From a checkpoint of a small mixture-of-experts model trained on Wikipedia.
Size: 12 layers, width 256, vocabulary 32000, 48.4M parameters.
Experts: 64 experts in each of 11 layers, 4 picks a token, a sigmoid router, 16 empty slots to pick.
Training: a variant of SOAP for the experts, 260M tokens, 3433 steps.
Below are experts of layer 9 (counted from 0) of a mixture-of-experts language model. Rows are named router (the router's row for the expert), up (a neuron's input weights, with its number) and show model dimensions 128-255. Each number is 128 + 32 x the weight over its row's rms, rounded and kept within 0 to 255.
After each expert's rows: a language model's description of what the expert responds to. This comes from a sample of Wikipedia text that the model never trained on.

# expert 38
router [140 129 156 178  91 112 188 114 142 111 117 124 171  82  65 196 100 129 125  67 167 143  87  66 105 136 182 155 153  82 160 149 132 138 155 115 164  85 140 159 139 132 117 162 118 133 116 119 127 115 124  59 203 153 122 105 169 109 152  80 108 142 104  92 102 122 131 138  94 134 112 112  99 128 109 160  87 135 139 111  67  81 158 172 128 174 136 138 110 127 183 133  96 135  67 111 101 138  83 126  99 143 163  74 142 124 165 201  87 200 166 106 149 174  89 182  92 113 118 158 112 107 161 158 123 110 129 114]
up1 [142 133 169  83 106 103 124 117 151 192  97 236 185  86 143 128 176 136 203 111 130 129 109 105 164 138 149 174 133  80 122 143 120 105 144 121 158 124 119 147  94 112 137 144 152 135 113 176  84 151  86 123 172 149 133 109 132  98 131 151  97 151 102 103 110 180  96 181 129 151  79 151  76 121 158 116 129 112 115 147  79 107 174 169 146 152 105 123 125  77 106  79 176 139  92  63 151 103 133 156 119 158 150 131 129  92 113 120  81 140 169  67 134  98 125 116 176 133 101 193 117 116 146 106  93 177 162  83]
up2 [143 143 147 166 146 128 128  92  70 170 113 121 119 135 140 157  80  97  82  84 135 165 124 115 166 133 107 155 102 124 118 144 158 137 103  89 167  91 163 136  98  46 119 131 193 102 104  96 159 122 122 116 121 147  55 122 118 116 111  96 104 152  80 132 157 131 157 116 131 107 149 110 115 137  62 195 119 105 118 133 150 217 185 127 131 123 132 129 127 138 127  99  77  87  94 139 115  80 114 114 132 144 156 135  66 117  87 106  62  77 150 170  64 122 117 143 116 171 138 179  61  85  91 110 142 169 137  67]
up3 [116 132 115 128  95 120 168 127 101 161 106 116 153  89 112  59 129 129 140  63  96 138 141 117 102 116 189 113 116 152 141 127 157 100 113 128 111 126 154  95 180 112  86  97 116 127  74  87 129 147 131  71  97 125 107 144 115 149  73  85  84 107 129 154  73  96 126 127 113 171 140 121  94 138 148 110 116 170 157 102 130  82 172 110 195  95  80 113 115 134 196 123 145  92 161 106 115 109  82 100 100 163 193 158 147 129 161 143 129 169 133 138 131 120  65 162 105 121 146 142 140  99 176  74 134  63 184 102]
up4 [128 129 159 137  80 156 122 144 141 141 106 124  98 113 123 114 156 155 155 145  55 108 144 145 161 120 111 196 138 137 129 127 136 135 104 135 154 135 130 145 197  94 141 110 145  98 114 109  95 152 137 124 148  66  82  91 156 123 100 200 106 108 144 155 107  98 126 110 153  76 127 150 137 150 122 175  79  85 107 114 115 133 178 193 193 123  44 163 106 128 130 173 131 148 186 111 101 122 125 148  82 161 141 165  94  96 100  97  52 194 185  96  73 110  91 111 132 161 158 134 178  91  85 154 163  96 156 130]
up5 [164 118 123 132  86 142 184 127  84 142 132 117 112  66 131 123 130 122  91 104 170 120  83  93  94 156 167 157 125 113 161 162  58 158 103 126 152 191 173 168 113  85 129 171 135  95  88  97 152 108 173 152 205 165 156 121 115  54 165 147 135  83  78 108 134 120 144 134  94 134 123 142 153 101 156 151 113 184  95  82 103 152  53 135  89 204 128  70 138 132 176 179  90  98 116  98 118  89  86 137  86 180 137 112  80 166 138 191 105 120 116  94  97 188 167 181 125 153 103 141 102 150 156 108  98 124 115 131]
What it handles: Country names. Country names and their pieces, especially United in United States, plus Kingdom, France, China, USA and Iceland.

# expert 27
router [142 189 135  99 142 112 187 132 147 165  55  76 126 170 155 152 110 147  93 143 174 129  87 137 122 119 189 184 175  98 124 131 132 133 193  57  98 139  88 109 121 141 101 139 147 148 114  82 107 114 101 137 127 152 135  97 117 144  80 103 162 103  44  78  84  95  97 163  57  94 146 166 147 172 113 124  95  77 123  90 100  97 154 117 137 120 143 115 131  70 142 135 115  82  72 136 127 151  96 109 165 152 151  94 119  99 151 131 132 149 125 122 165 170 126 129 137 146 147 152  99 134 150 145 168 117 121 112]
up7 [196 105  85 108 145 151 133 122 155 121 149 156 141 101  82 152 153 137 132 180  99 159 125  86  66  96 156 164 184 111 129  98 113 146 127 171  89 102 107 134  92 123 142  88 120 151 146 128 156 162 123 185 164 130 112 162 138 172 127 130 125 105 147 102 148 163 153 164  87  99  73 128  90 150 121 135  17  49 164 101 171 160 151 169 135  84 114 124 166  68  95 119 116 113 145 206 140 168 139 116 105 146 151 103 103 113 152 176 134 106 119  96 146  83 152 163  96  79 136 121 144  79 156 127 105 146 128 147]
up8 [130 124 127 147 106 143 154 112 124 161 112 137 155 144 110 105 147 179 114 116 137 132  97 133 131 153 113  83 104  85 155 138 126 103 101 131 130 155 171  91  97 152 101 172 140 125 104 107 130 123 106 109 125 134  72 125  92 109 132 125 100 123  67 103 124 124 157 171 133 148 121 160  92 124  95 101 144 182 139 112 141 101 120 110 110 120 150 172 186  92 108 131 100 131 169 105  79 105 129  71 128 104 126 119  72 108 113 107 145 130 151 107  93 107 126 138  66 123  92 174 109 130 135 125 113 101  80 155]
up9 [113  98 138 113 100 142 129 131 115 102  73  66  69 192  95 118 113 164 103 140 152 142 135 123 126  99 135 184  97 146  81 177  72 172  57 144  98 131 113 126 135  79 115 121 156 148 145 129 123 140 192 147  91 162 180 101  88 143 112 161 104 151  94 153 100 109 139 151 140 121 168 119 109 120 199 114 123 148  58 113 154 106 101 115  93  99  94 176  88 144 172 137 114  72 105 122 111 132 156 101 159 142 123 105 169 131 105 144 172 160 129  96 138 211  65 155 103 181 137 119 137  89 136 165 118 101 141 146]
up10 [132 126 167  86 126 104 155 142 196 126 146 150  97 191 116 120 114 149 162 134 188 141 106 119  74  60 161 117 145 110 168 156 152 162 138 157 124 134 135 104 154 158 114 168  93 142 138 128 148 136 140 102  99 127 172 120  97 152 108 145 149  84 106 152 128 117 159 169 120  82 120 176 145 180 172  82 143 156 106 107 170 141 136 159  95  74 101 155 153 123 152  85  76  68 158 106 130 176 120 136 104 135 136 148 199 148 152 101 160 149 102 185 131 135 101 122 138 156 153  93 114 194 150 121 121 204 147 145]
up11 [ 71 113 110 100 105 191  98 125 118  90  60 122 109 104 149 165 142 186 163 105 136 100 113 154 173 160 102  89  96 177  91 122 132 122 117  69 132 148  89 112  92 127 138 156 170  31 119 124 131 134 116 128 187 100  94 148 145 113 136 169 161  94 141 125 139 142 156  58 131 117 111 158 110 109 107 183 115 148 154 149 120 128 109 109 157 133 112 148 156 146 120 113  88  91 144 151 110 194  96  79 123  97 139 110 106  77 147 110 125 185 102 137 178  97 144  61  75 124 135 125 116 147  96 169 140 147 119  91]
What it handles: Personal first names. Given names and their word endings in sports rosters, cast lists and tables, such as Robert, David, Erin, Ekaterina, Evgenii.

# expert 8
router [155 168 131 102 134 169 143  97 140 143  53  99 133 122 204 167 133 142  48 112 150 154 112 158  83 164 145 182 126 129 147 193 143 137 123 147 116 141  89  78 148 123  92 148 109  35 111 112  96  89  75 102 161 151 113  54 149 164 142 121 130 105 140  89 101 136  95  99  92 154  64  97 148 156 125 110  69 146 178 107 132 114 133 173 147 158  83  92 111 100 102 162  54 106 129 144 129 161 148 105 167 156 108 156 120  83 150 156 160 172 185 120 162 143 146 141 151 127 126 145 135 115 127 110 102 168 122 103]
up7 [ 94 137 124 178 170 170 147  77 115 148 164 144  64 120 118 119 101 134 124 151 170 152 104 159 122 129 125 141 138 123  97  63  93 171 107 169 128 161  93 147 139  29  54 117 127  87 121 134  88 143 148 151 139 114  98 137 160 104  95 142  96  57 122 155 140 119  85 134  99 132 133 134 122 139 118 139 120 130 131 131 131 151 112  95 114  81  75 127 130 117 135 124 185 130 140 105 138 168 166  97  72 182 134 129 158 157 181 174 186 130 125 162 159 124 156 145  74  47 165 161 131 148  77 101 112  57  84 169]
up8 [174  93  81 166 122 158 112  88  62 118 153  65  80 101  94 102  62 132 160  97 202 120 140 135  95 104 138 178  96  82  69 123 123 189 157 169 134 135 150 153 153 114 145 141 164  62 141 121 100 126 101 157 152 164 143 164 150 129 105 157  99 138 200 158 106 130 154 119 147 124 104 135 196 156 173 173  67 109 121  96 118 125 128 131 139 120 151  77 126 110 118 138 143 104  99 116 195  96 150 110 106 108 144 124  92 145 102 101 164 137 125  95 126 174  93  89 117 134 162  78 173 147 109 142 137  83 169 170]
up9 [114 115  67 117 134 161 186 158 111 113 151 102 174  74 143 161 132 181  86 120 182 138  99 126 136 118 115  52  93 170 125 146 147 128  93 127 125  70 155  65  93  49 104  92 150  96  89  83 132 157 109 120 172 120 146 169 120 129 116 115 113 106 127 160 105  57 128 171 109 141 117 152  86 155  93 154 140 153 154 101 186 120 166  85 141  73 129  59 139  97  58 104 143 160 112 122 138 119  97 141 170 130 119 150 196 160 129 115 187 155 115 136 120 160 144 113  75 171 105 139 141 126 168 106 152 121 109 155]
up10 [132 142 121  93  98  86 106 190 111 156 137 101 162 173 128 101 157 176 176 158  69 101 119 198  80 146 217  95 129 134 107 123  96 140 172 155 111 131 144 122 103 128 130 154  94 117 153 168  76  72 127 178 102 141  97  97 139 128  60 109 123  59 120 131 123 127 144 173 181 176 105 138 167 127 138  98 144 113 108 125 113 107 153 124  72 119 148 124 153 127 130 156 105 108 122 141  88 168 168  59 163 148 124 135 138  72 137 146  93 151 149  95 178 100 156 191  77 107 163 168 169 117 149 114 118  90 151 146]
up11 [155 120 129 151 129 122  97  96 135  71  85 144 150 139 124 165  91  96 145 102 147  95 131 125  98 115 161 195 176 123 144 188 134 111  72 133 136 123 155 157 103 163 168 131 187  53 113 130 130 143 183 155 165 131 123 119 110 127 127 117 108  96 156 160  75 130 160 149  96  80 196 170 124 116 116  96 114 125 111  71  83 131  93 144 138 171 147 153 119 101 105 170 106  77 153 101 106 124 165 104 211  40 100 118 116 118  81  86 139 133 180 170  70 168 170 119 189 163 169 164 127 146  69 134 113 119 146 125]
What it handles: Commas and list separators. Commas after words, names and numbers in prose, before and, which or who, plus pipes following a person's name in tables.

# expert 2
router [140 184 152 133 115 135 132 105 103  94 116 122  81 172 180 143 101 190 150 103 119 130  93  90  68 138 209 170  91 146 122 170 184 172 128 110 104 166 149  47 156 100  74 136 196 129  88  80  89 111 150 158 113 129  62 125 162 120 145 146 115 182 126 120 130 150 106 118 135 112  81 204 114 151  97 102 126 135 123 118 121  85 123 138 126 125 144  65 141 123 122 147  87 109  64 103 151 105 129 140 113 153 135 144 101  78 154 135 145 144 177 107 141 154 143 145 203 185 156 152 121 126 120 132 189 115 134 129]
up1 [158 117 106 162 175  87 158 131 110 150 111 150 105 132 142 161 134 121 126  71 131 151 181 183 141 136 151 189 102 150  66 174 110 107 148 117 105  79 137 126 148  94 122 163 127 111 161 160  83  80  80 123 141 113 117 172 150 159 147 138 105 119 122 122 132 100  71 170 102  92  73 118  43  97 179 116 183 151 110 172 156 138 112 145 126 106 128 132 161 176  81 132 107 119 104 140 133  73 129  97 116 190  87 137 121 134 140  91 189  69 177 172 102 166  72 156 230 118 143 157 140 148 141 160 131 185 129  92]
up2 [171 112 120  99 149 148 109  99 122 117  96 112 130 107 103 142  87 149 137 131 134 106  74 140 125  80 206 155 113 205 146 129 105 141 102 171 143 148 100  88 111 137 148 177 114 102 100 156 159 152 158 103 129 115 136 160  88 134 144 153  89  88 152 115  97 121  96 140  97 115 112 135 203 178 195 139  89 114 114 143 112 152 130 121  92 101 116  84 205 175 155 113 163 138 104  38 119 170 116 108  97 143 111  86 130 109 145  68 113 148  53 106 121  97 101 142 121 137 107 165 144 171 159  78 156 117 143 125]
up3 [153 110 105 171  88 111 115 113 142 185  61 138 139 103 155 120 183  90 126  99 106 160 181 166  69 198 136 128  78 128 142 140 123 105 137  95 109 180  81 153 177 121 142 144 133  56 105  75 139 188  93 129 147 104 124 133 114 173 153 125 111 112 132 182 111 118 115 155 101 107  95  84 126 179 133 125 124 150 113 131 146  92 129 108 105 100 157 158 161  98 110 110 170 111 111 156 113  48 104 135 124 124  82 142 128 194  72 116  63 139 101 131 152 193 111 165 131 131  94  89 169 168 142 153 175 125 179  96]
up4 [104 154 131 104 101 159 125 127 104 144 163 113 130 152  95 106 138 146 176 139 135 130  86 110 126 139 176 166 131  66  55 139 144 150  90 132  88 202 200 130 152 160 108 121  98 199 220  41 129 157 111  95  92 140  82 123 171 173 138 139 137 130  86 105 145 103 139 122 146 147  60 149 153 165 112 130 128  98 132 150 107 151 167 163 121 126  35 117  90 102 164 148 139 152 111 188 162 122 145 124 140 136 156  85 119 148 123 140 137 171  79  80 146 134 112 118 102 105 102  63 151  75 107 119 103 114 143 132]
up5 [142 132 143  88 155 138 117 191  81 134 121 123 113 109 126 201 111 174  85 153 141 100 138 102 151 152  87  97 153 129  98  65 135 102 187 103 100 105 158 150 103  98 101 125 105 132 125 130 116 153 107 133  97 140  98  89 166 161 149 146 124 155  96 134 132 172 157 140  84 149 120 149 119 128 106 134 114 126  66 187 151 136 147 106  59 157 139 113 137 131  87 203  53  83 126 163 108 113  94 109 102 195 133 113 101 161 132 172  99 181 161 178 150 161 207  73 172 109 105 161 155  88  84 112 157  97 112 110]
What it handles: Table row-start pipes. Leading pipe at the start of a markdown table row, usually the header or first row after a separator, e.g. Year, Candidate.

# expert 29
router [125 161 140 135  96 112 157 158 161 147  99 116  93 138 131 113 143 157  82 128 156  96  96 102 139  55 126 172 137 103 162 118 109 143  93 135  67 180 132 112 133 120 123 163 196  72 112  77 151 108  79  83 182 175 122 138 118 190  85 131 129 150 112 128  86 123  90 136 105  88  99  79 122 156 138 129 116 150 150 127 155  98 137 178 174 103 127 133  90  66  78 132  88 139 114 139 146 159  92  91 107 126 114 144 134 113 153 130  81 153 145 153  93 125 138  85 152 146 140 176 139 184 154 148  69 151 147 138]
up1 [132  76 159  98  79 144 118 137 189 129  86 146 128 123 177 116  88 105 153 142  99 132  94  92 113 136 123 127 121 110 144 139 166 199  88  95 141 134 147 163 102 124 156  92 139  79  54 137 114 134 149  72 126 146 107 183 145 145 148 163 193 175  79 151 149 195  92 159 139 132  97 168  97 134  88 162  60 172 151 114  89 172 132 156 166 122 114 103 136 112  79  83 133 106  82 100 134 106 111 109 128 103 123 162 150  89 122 192 103  92  97 139  67 128  88 118 172 147 128 132 139 168 109 153 113 135  62 130]
up2 [159 158 109  92 204 111 116  74 142 176 148 137 180  84 224 157 159 135 245 126 154 161 166 124 150 154 150  92  97 147 108 103 133 167 175 120 109 156 100 126 131 147 161  43 130 144 151 146 105 141 148 148 154 122  53  86 143 201 189 127 111 144 118 215 165 138  70 106 144 146 110 139 101 146 106 144 136 131 136 115  91 114 130 136  85 136 116  85 108 168  81  95 154 111 157 140 172 138  78 113 132 167 142 160  96  68  65  95 103  64 150 125 106 163 159 177 102 192 142 126 118 127 128 114 127 119 191 105]
up3 [ 78 165 122 105  96 141 196 176 139  88 147 139  79 119 154 105 138 116 113 143 114 131 152 122 119 108 176 133 130 111  98 125 116  85 128 112  99 159 181 150 114 147 151 132 139 137  65  95  82 118 117 152 140 120 107 129  68 128  60 138 142 128 108 109 133 134 128  79  89 139 147  67 147 136 122 120 146 122 205  71  78 120 119 140 119 189 124  81 137 162  65 119 176 140 156 160 101 172  82 190 130 132 120  79 139 129 128  69  82 164 105 105 126 130 115 163 132 133 147  85 174 189 129 107 107 170 110 137]
up4 [147 136 168 142 126 132 124 105 131 159 115 100 144 109 112 154 143 115 128  80 119  85  98 230 102  80 126 150 107  93 114 144 175 195 127 117 120 118  97 136 116  96 157 201  89 110 106 154 121 122 125 109  97  98 159  72 120 121 138  80 169 110  92 199  81 101 101 121 151 133 166 136  32 106 155 116 112 165 118 137 157 142 162 144 170 162 148 140 159 130 129 160 140 146 169 107 150 100 158 126 159 174 140 117 155  97 121 122 113  91 141 133 140 181 121  96 180 133 141 168 145 175 121  90 134 156 198 123]
up5 [127 109 106 114  99 120 118 105 116  85 136 144 101 182 100 122 119 123 132  47 131 105  91 132  80 113 104 179 157 154 115 140 147  62 131  69 117 116 206 100 171 112 104 157 141 138 142  83 112 129 137 139 137 108  78 132  89 137 146 157  89 136  93 168  73 155 113 143 124 173 125 225  73 128  83 116 180 156 175 170 114 121  76 123 145 136 105 132 175 108 102 107  96 171 153  49 127 156 120 102  91 127  94 132  85 142  74  94 106 187 154 191 128 159 135 132 147 122 152 162  98 154 126  98  97 148  72 128]
What it handles: Place-name modifiers. Direction and modifier words starting proper names of places and teams, such as New York, South Carolina, Red Wings, San.

# expert 35
router [138 149 125 104 144 126 109 146 158  52  83  57 160 175 167 153 162 166 132 107 140 114  89  82 140 114 126  94 104 185 153 163 160 131 181 144  73 156 128  85 118 129 120 185 105 107  86  42  79 169  98 110 130 169 121 111 135 118 140 166  67 128  67 104 129 140  93 180 111 152  95 101 163 155 158  93 131  98 147 113  83 129 142 121 154 192  85 125 183 153 111  85  72 107  90  98 126 155 119 127 144 174 101 103 120 110 102 173  87 129 116 111 163 133 173 117 170 131 158 128 187 126 153 144 106 181  52 175]
up7 [125 192 124  82 109  85 126 142 151 154 167  64 172 162 144 130 121 111  97  71 182 163 111 156 183 129 113  78 176  81 146 154 109 102 115 122 126 113 129  92 121 123 106 100  95 151 101  47 204 173 149 141 175  97  65  94 118 172  89  92 112 177  94 135 118  88 112 108  95 108 133  97 140  77 112 166 108  98 126 177  66 133 134 182  79 139 138  98  98  81  86 106 131  99 104  48 157 136  94 146 117  84 162  90  85 167 147  97 130 100 160 153  89 140 185 133 144 158  58 120 187 192 136 151 118 178 135 178]
up8 [126 100  60 103 167 112 116 131 165 194 129 160 129 208 122 139 125 130 153 187 155 119 128 104 147 142 145 149 106  72 187 111 174 113 148 121 150  94  84 114  99 147 153  64 128 107 147 136 147  67 122 168 140 110 136 171 141 137 196  54  85 136 142 154 157 122  86 151 124 147  70 144 124 127 138  97  96 159 138 108  88 206 139  96 155 194 110 136 159  79 131 152 134 139 130 135  92 133 121 130 118 148 159 190 170 190  93 137 170 166 171 130 145 157 102 140 220 111 151  99  93 157 126 151  88 112 110  53]
up9 [ 94 171 103 109 129  92 113 184  88 142 161  93 140 109 165  84 120 148 123 187 185 178 112 154 133 112 157 124 183 117 116 162  53 164 106 159 127 141 109 177  96 113 176 149 149 153  83 124 141 158 127 162 176 129  80  71 133  92 143 113 169 105 151 255 111 165 141  48 154 103  61 137 128 168 131 182 115 112 134  99 128 154  79 120 124 134  92 162 110 125 163 100 100 126  93 160 143 103 217 117 124 160 111  99 165 104 103 160 139 156 137 149 133 164 117 132 117 112 130 103 166 121 171 136 158 145 158 175]
up10 [159  83 119 158 117 131 135 146 176 180 136  93 166 103 143 161 114 102 140 142 104 108 162 123 105 164 134  82  90 106 118 149 135 130 150  93 155 121 144  65  82 129 139 111 144 131 111 122  75  92 123 134  87 163 182 145 133 118  81 114  99 104 151 102 137 167 120 101 111 130  93 169 134 139 113 152 154 108  78 144 111  93 142 144 133  89 144 125 158 168 183 147 193 175 104 140 123  95  68 144 120 200 179 145 131 136 152 186 124 106 142 142 162 207 202 139 150  57 103  93 135 150 148  69 116 112  90 123]
up11 [111 151 122 159 144 141 173 141 111 138 143 145 124 203 124 170 158 171 144 125 126 147 135 116 154  76 107 163 144 150 124 125  76 166  91 152 172 135 194 155 131  90 140 106 117 106 104  93 188 136 130 160 152 127 114 112 104  74  46 115 100  99 133 104 134  61 181 106 177 130 105  38 159 102 150 126  84 111 137 115 151 127 159 125  91 113 193 105 155 162 112 121 103 102 132 128  43 130 113 152  74 140 107 125 115  79 140 160 140 104  85 154 139 133 133  47 131 158 121 123  77 133  99 116 156 137 125  98]
What it handles: Coordinating conjunctions. The and, or, & or commas joining parallel nouns or phrases in lists, plus early/late before periods, such as agricultural and biotechnology.

# expert 26
router [167 173 159 131 130  67 167 184 134 138  95 100 156 136 136 144 110 114 153 146 182 131 132  83  45  67 145 146 187  97  93 173 139 162 122 120 147 162 121  93 153  98  85 119 137 130 112 143 101  48 128 125  99 109  98 122 148 100 120  65 136 115 133  67 109 144 107 113 110  91 127 113 126 135  95 138  83 133 133  85 117 155 181 146 151 120  97 162 110  43 119 136  96 142 103  75  76 126 102 174 138 141 159 105 149 104 101 201  72 168 127 139 154 182 183 150 156 137 172 145 139  56 145 103 105 194  78  79]
up1 [119 105 180 155 136 166 134 182 124 146 115 140 109 122 100 158  98 166 171 176 106 135 108 123 186 189 135 116  96 159  95 163 177 117 120  83 149 144 146  89 141 138  87 162  91 100 100  83  84 124  99 127 147 113  79 136 184 130 156 160 150 117 158 129 152 149  75 182  90 119 120 131 193  92 185 138 105 161 169  99 109 198  84 127 134 124 182  58 158 113 106 156 160 110 131  88 147  70 100  94 130 155 132 121  90 160 115 100  88 130 164  63 132 182 130  94 170 121 171 105 143 108 128 127 162  62 183 128]
up2 [ 90 143  63 174  62 133 121 106 182 142 124 164 202  73 113 105 115 169 147 109 134  97 163 134 116 187 178 114 143 104 134 152 184 111 146 123 101 129 145 172  84 154 198 100 156 110 120 112  89 122 140 145 159 125 111  98 120 201 121 143  82  33 123 109 173 147 116 122  89  66 193 151 122 138 151 123  52 117 130  92 154 138 105 127 146 125 177 154  94 165 107  88 173 173 136 119 124  88 150 144 114 100 123 111 174 105 111 134 131 116  80 171  38 191 115 104 123 140 180 180 116 129 117 114 144 124  77 103]
up3 [135 137 111 113 141 107  67 103 117 167 167 130 145 101 137 122  76 155 143 111 130 163 144  67 129 189 121 135 136 208 136 132 135 134 120 130 114 143 153 132 156  81  23 155 119 149 130 120  72 147 163  90  69 154 116 152 156 164 112 124 129 142  99 157 157  87 147 161  93  82 169 132 135 106 151 173 123 115 192 102  86 139  95 120 102 109 105 117  84 111 110  92  81 127 115 146  98 149 191 170 145 149 194 118 123 116 198  98 130  78 115 148 157 117 105 173 155 191 138 151 133 128 125 192 136 118 135  67]
up4 [ 94 116 177  97 116 184 133  97 131 148 193 121  97 119 100 140 139 140 124 134 141 158 126 127 128 176 154 111 144 112 103 136  94 142 109 126  79 119 147 162  86 132 102 167  82 154 130 143 160  57  95 133 142 137  67 142 165 171 146 137 181 148 108 103 133 170 166 113  88 127 135 144 117 181  81 109 122 121  91 153  99 104 155 100 146  93  92  32 177 113 140 118 157 132 137 129 136  93 165 126 166 202 132 109 181 130  44 153 122 144 180  95 121 157 138 125 134 133  58 133 170 111 136 126 120 148  57 110]
up5 [179 129  99 142 101 156 143 137 111  94 120 137 140  89 124 156 121 128 106 163  70 118 136 106 117 128 131 148 121 119 103 119 133 137 115  84 183 100 157 129 145 166 103 121 158 124 131  77 169 121 120 148  74 123  87 108 134 190  67 162  97 179 173  90 186 178  97 133 164  44 140 121  91 121 130 136  89 140 134 131 106 141 184 197 112 203 158 135 119 155 148  97 115  91 189 111 119 118 118 132 162 101 136 115 168  99 106  94  89 177 177  56  93 160 115 135 197 129 152 137 102 133 113 110 130 157 117  90]
What it handles: Mid-row table pipes. Pipes between cells inside table rows, often after numbers, vote counts or names, plus separator dashes, ISBN and approximately.

# expert 11
router [ 71 170  70 164  81 143 176 118 148 145 115 126 121 112 169 154 110 114  61 139 165 188  24  92 167 147 131 163 109 141 120 129 154 173 175 144 117 143 144 188 165 121 139 145 118 126 160 108 166  83  92 146 160 162 116 114 112 143 133  98 131 126 108  98  73 113 127 171  70 120  75 119 124  93  89 129 128 127 134 145 123 106 158 190 155 120  78 131 144 108 151 116  95  74  19  70 164 161 110 166 126 125 115  43 136  96 118 132  94 140 130 122 138 109 145 105 152 143 158 169 165 143 140 168 120 117  95  87]
up7 [117 170 141 144 148 130 122  70 134  87 162 152 108  93  41 137 197 125 146 122 163 115 108 128 131 164 120 157 166 173  99 151  76 138 124 109 115 103 138 141 131  97 129 164  96 106  85 115 103  96 136 139 144 148 141  99 183 120 145 144 130 143 182 141  99 210 101 177 127 117 135  73 141 155  56 100 189  56 104 150 153 108 162 149 165 124 147 138  52 125  85 104 147 125 103 114  95 122 133 156  61 126 117  91 140  92 170 152 141  81 188 101  74 118 146 133 113 131 132 123 127  84  90 162 134 178 170 151]
up8 [200 128  80 148 110 110  99  46 126  99  98  79 121 105 100 116 128 151 116 134  99 157  28 124 159 114 126 148 179 143 159 147 184 171 124 141 103 150  93  99 101 107 119 155 150  52 110 150 115 130 129 137 143 118 134 124  62 107 145 115 131 106 165 154  76 179 104  94 118 169 170 147 203  84 125 164  94 119 107 139 152  95 141 122 103 115 115 140 135 116 130 138 144 119  93 124 149 255 106 108 118 173 113 136 152 123 152 108  85 160  99  95 125  76 133 134  83 123 167 141  95 145 161 125  83 150  97 149]
up9 [127 148 145 160  81 161 147  84 112 105 119 152  95  88 137 138  96 155  57 153 147 167 148 112 193 153 120 185 142 129 106 184 141 164  97  89 135  86  98 104 144 209 110 170 161 144 156 132 215 120  81  51  83 166  74  69 116  76  83  88 143 118 153 143 121  65 143 141 153  77 127 160  98 158 145 151 144 171  84 118  90 107 165 141 123 130 165 151 110  86 128 114 148 138 131  99 125 102 147 132  87  80 137 146 159  56 130  85 125 172 175 133 103 111 167  93  88 130 188 106 125 153  94  88 113  90 133  81]
up10 [108 136 187 124 108 150 104 192 167 142 115 158  91 132 143  96  69  90 105 105 149 197  87 109 106  98  77 124  76 143 108 142 120 175 101 155  99 150 186 105 190 120 112  59  95 204 137 165  89 144 114 133 156  99 119  84 137  59 148 111 131 154  87 159 193 136  82  83 162 159 104  96 147 112 106 107 164 130 127 115 117 126 123 163 190 148 114 163 173 109 162 117  86 125 163  98 120 182 164 115 107 145 130  88 148 117 133 117 109 104 179 177  84 158 139 184 108 124  59 157 163 145 149  71  98 165  52 121]
up11 [145 163 142 147 178 156 111 155  95 185 107 116  90  98 135 167 120 144 124 113 131 123  82  98 102 128 156 170 130 155 142 112 168 176 199 132  94 162 184 203 167 116 113 150 140 108 166 106 149 132 139 135 173 155 173 181 138  90 142 128  81 133  48 148 113 166 126 129  74 190 121 140 126 179 152  95 113 110 176  67 139 133 114 106 195 119 112  87 132  89  92 113 125 127 126 151 124 172 158 115 183 114 161 167 107 106 148 158 140 178 159 133  89 130  92 123 117 139  74 141 132 100  51 114 171 107 114 153]
What it handles: Dates and table separators. The preposition on before dates, plus field labels and pipes leading into dates, such as died on 6 March, Released:, Born:.

# expert 62
router [166  98 104 103 105  64 146 107  91 102  72 117 174 152  89 185 158 111  86 160 153 123 109 141 120 139 185 136  96 123  64 133 143 159 139 177 108 133 133  79 129 130 125 158 103 163 112  73 156  84 106  91 125 119 135 114 174 126 135 161  93 146 120 128  92  87 137 113  96  71  74  96 130 143 114 102  95 154 190 150  80  98 181 142 141 131 152 154  77  88  88 119  53  78  74 120 170 127 129 131 173 170 106 106 125 124 167 158  69 173 175 131 147 156 128 106 109 110 139 179 105 163 138 145 130 161 118 123]
up8 [142 121 148 133 114 124 106 164 168 195  21 146 121 139  56 175 109 127  74  89 106 136 114 169 162 144 164  92 167 105 106 113 143 185 121 170 177  82 103 148 165 109 145 110 123 110 105 117 139  97 132 100 145 124  98 111  86 152 154 148  80  86 154 130 114 107 178  68  47  72 114 200 157 158 170 107 100 126 147 156 182 118 109 139 139 109 133 165 153 113 104 176 128 132 127 102 177 114 156 171 168 169 118 151 114 113 174 113  97 175 142 170 136 100 113 113 123 165 103 157 149 191 156  76 165 137 128 120]
up9 [125 138  87 109 120 134 170 138 110 104 108 144  95 161  85 158 143 159  41 143 144 154 144 114 148  40 147  84 112  85 144 110 152 118 185 110 152 114 100  94  71 118 120  86 129 216 152 129 112 118 115 196 139 130 158 136  91 145 131 121 112  97 137 139  80 171 107 219 145 119 168 107 115 103 145 118 150 117 130  95 175  90 100 119 114  94  89 102 149 143  93  99 172 128 104 130 122 110 113 126 123 216 145 143 161 131 128 117 134 141  89  86 154 151  82  92 142 154 152 183 105 120 167 110 120 166 172 151]
up10 [176 104 163 136  99 107 152 126 137 141  37 122  99 142  84 118  85 132  99  99  89  81 117 145  65  66 120 111 108  97 151 138 111 150 178 167 190  84 155 117 164 141 112 164 188 168 139 100 104 122 156  79 117 109 108  86 194 139 139 148 154 144  67 108  83 125  88 103 153  84 118  93 103 122 119 134 120 102 145 145 157 113 138 137 111 163 100 115 101 171  75 136 133 137 122 100 170  89 159 132 125 154 111 111 102 133 164 111 145 110 147 120  69 172 118 141 170  75 146  69 134 172 136 109 174 125 117 103]
up11 [172 120 120 139 149 178 130 124 155 146  67 120 151 106  70 126 127 129 101 129 148 126 143 119  87 150  57 145  78 159 136  71 156 119 131 177 140 144 111 172 185 132  51  67 106 171 177 118 140 112 135 178 145  75 142 110 161 140  85 132  69 166  99 103 156 116 115 133 160 117  97 135 127 115  88 132 113  89 113 164 142 139  82 114 155 193 152  68 117 109 148 162 131 137 111 142 124 130  99 171 196  78 118 126 103 197 113 135 121 116 118  48  91  84 139 124 166 151 154 140  90 150 164 143 130  61 112 154]
up12 [101 209 115 135  72 126 130 162 142 119 151  91  86  78 142 159 122 190 101 202 121 130 143 160  99 104 168  74 134 122 109 157 122 173 105 175 106 139 163 129 157  86 119 121 114  99 185 163 161 124 107 101 161 139 160 168 148 115 114 161  48 151  93  75 165 101  90 119 113 103  92 147 148 113 161  91 157 112 121 114 142 119 154 142  55 138 141 124 136 170  85 101 146 156  76 146  98 135 101 117 112 116 148 203 154  85 130 131 101  41 194 129  93  96 169 200 173 104  61  88 172 149 141 123 102 158 113 174]
What it handles: Place names after commas. State, city, province and country names completing a location, often after a comma or New, e.g. Virginia, York, California.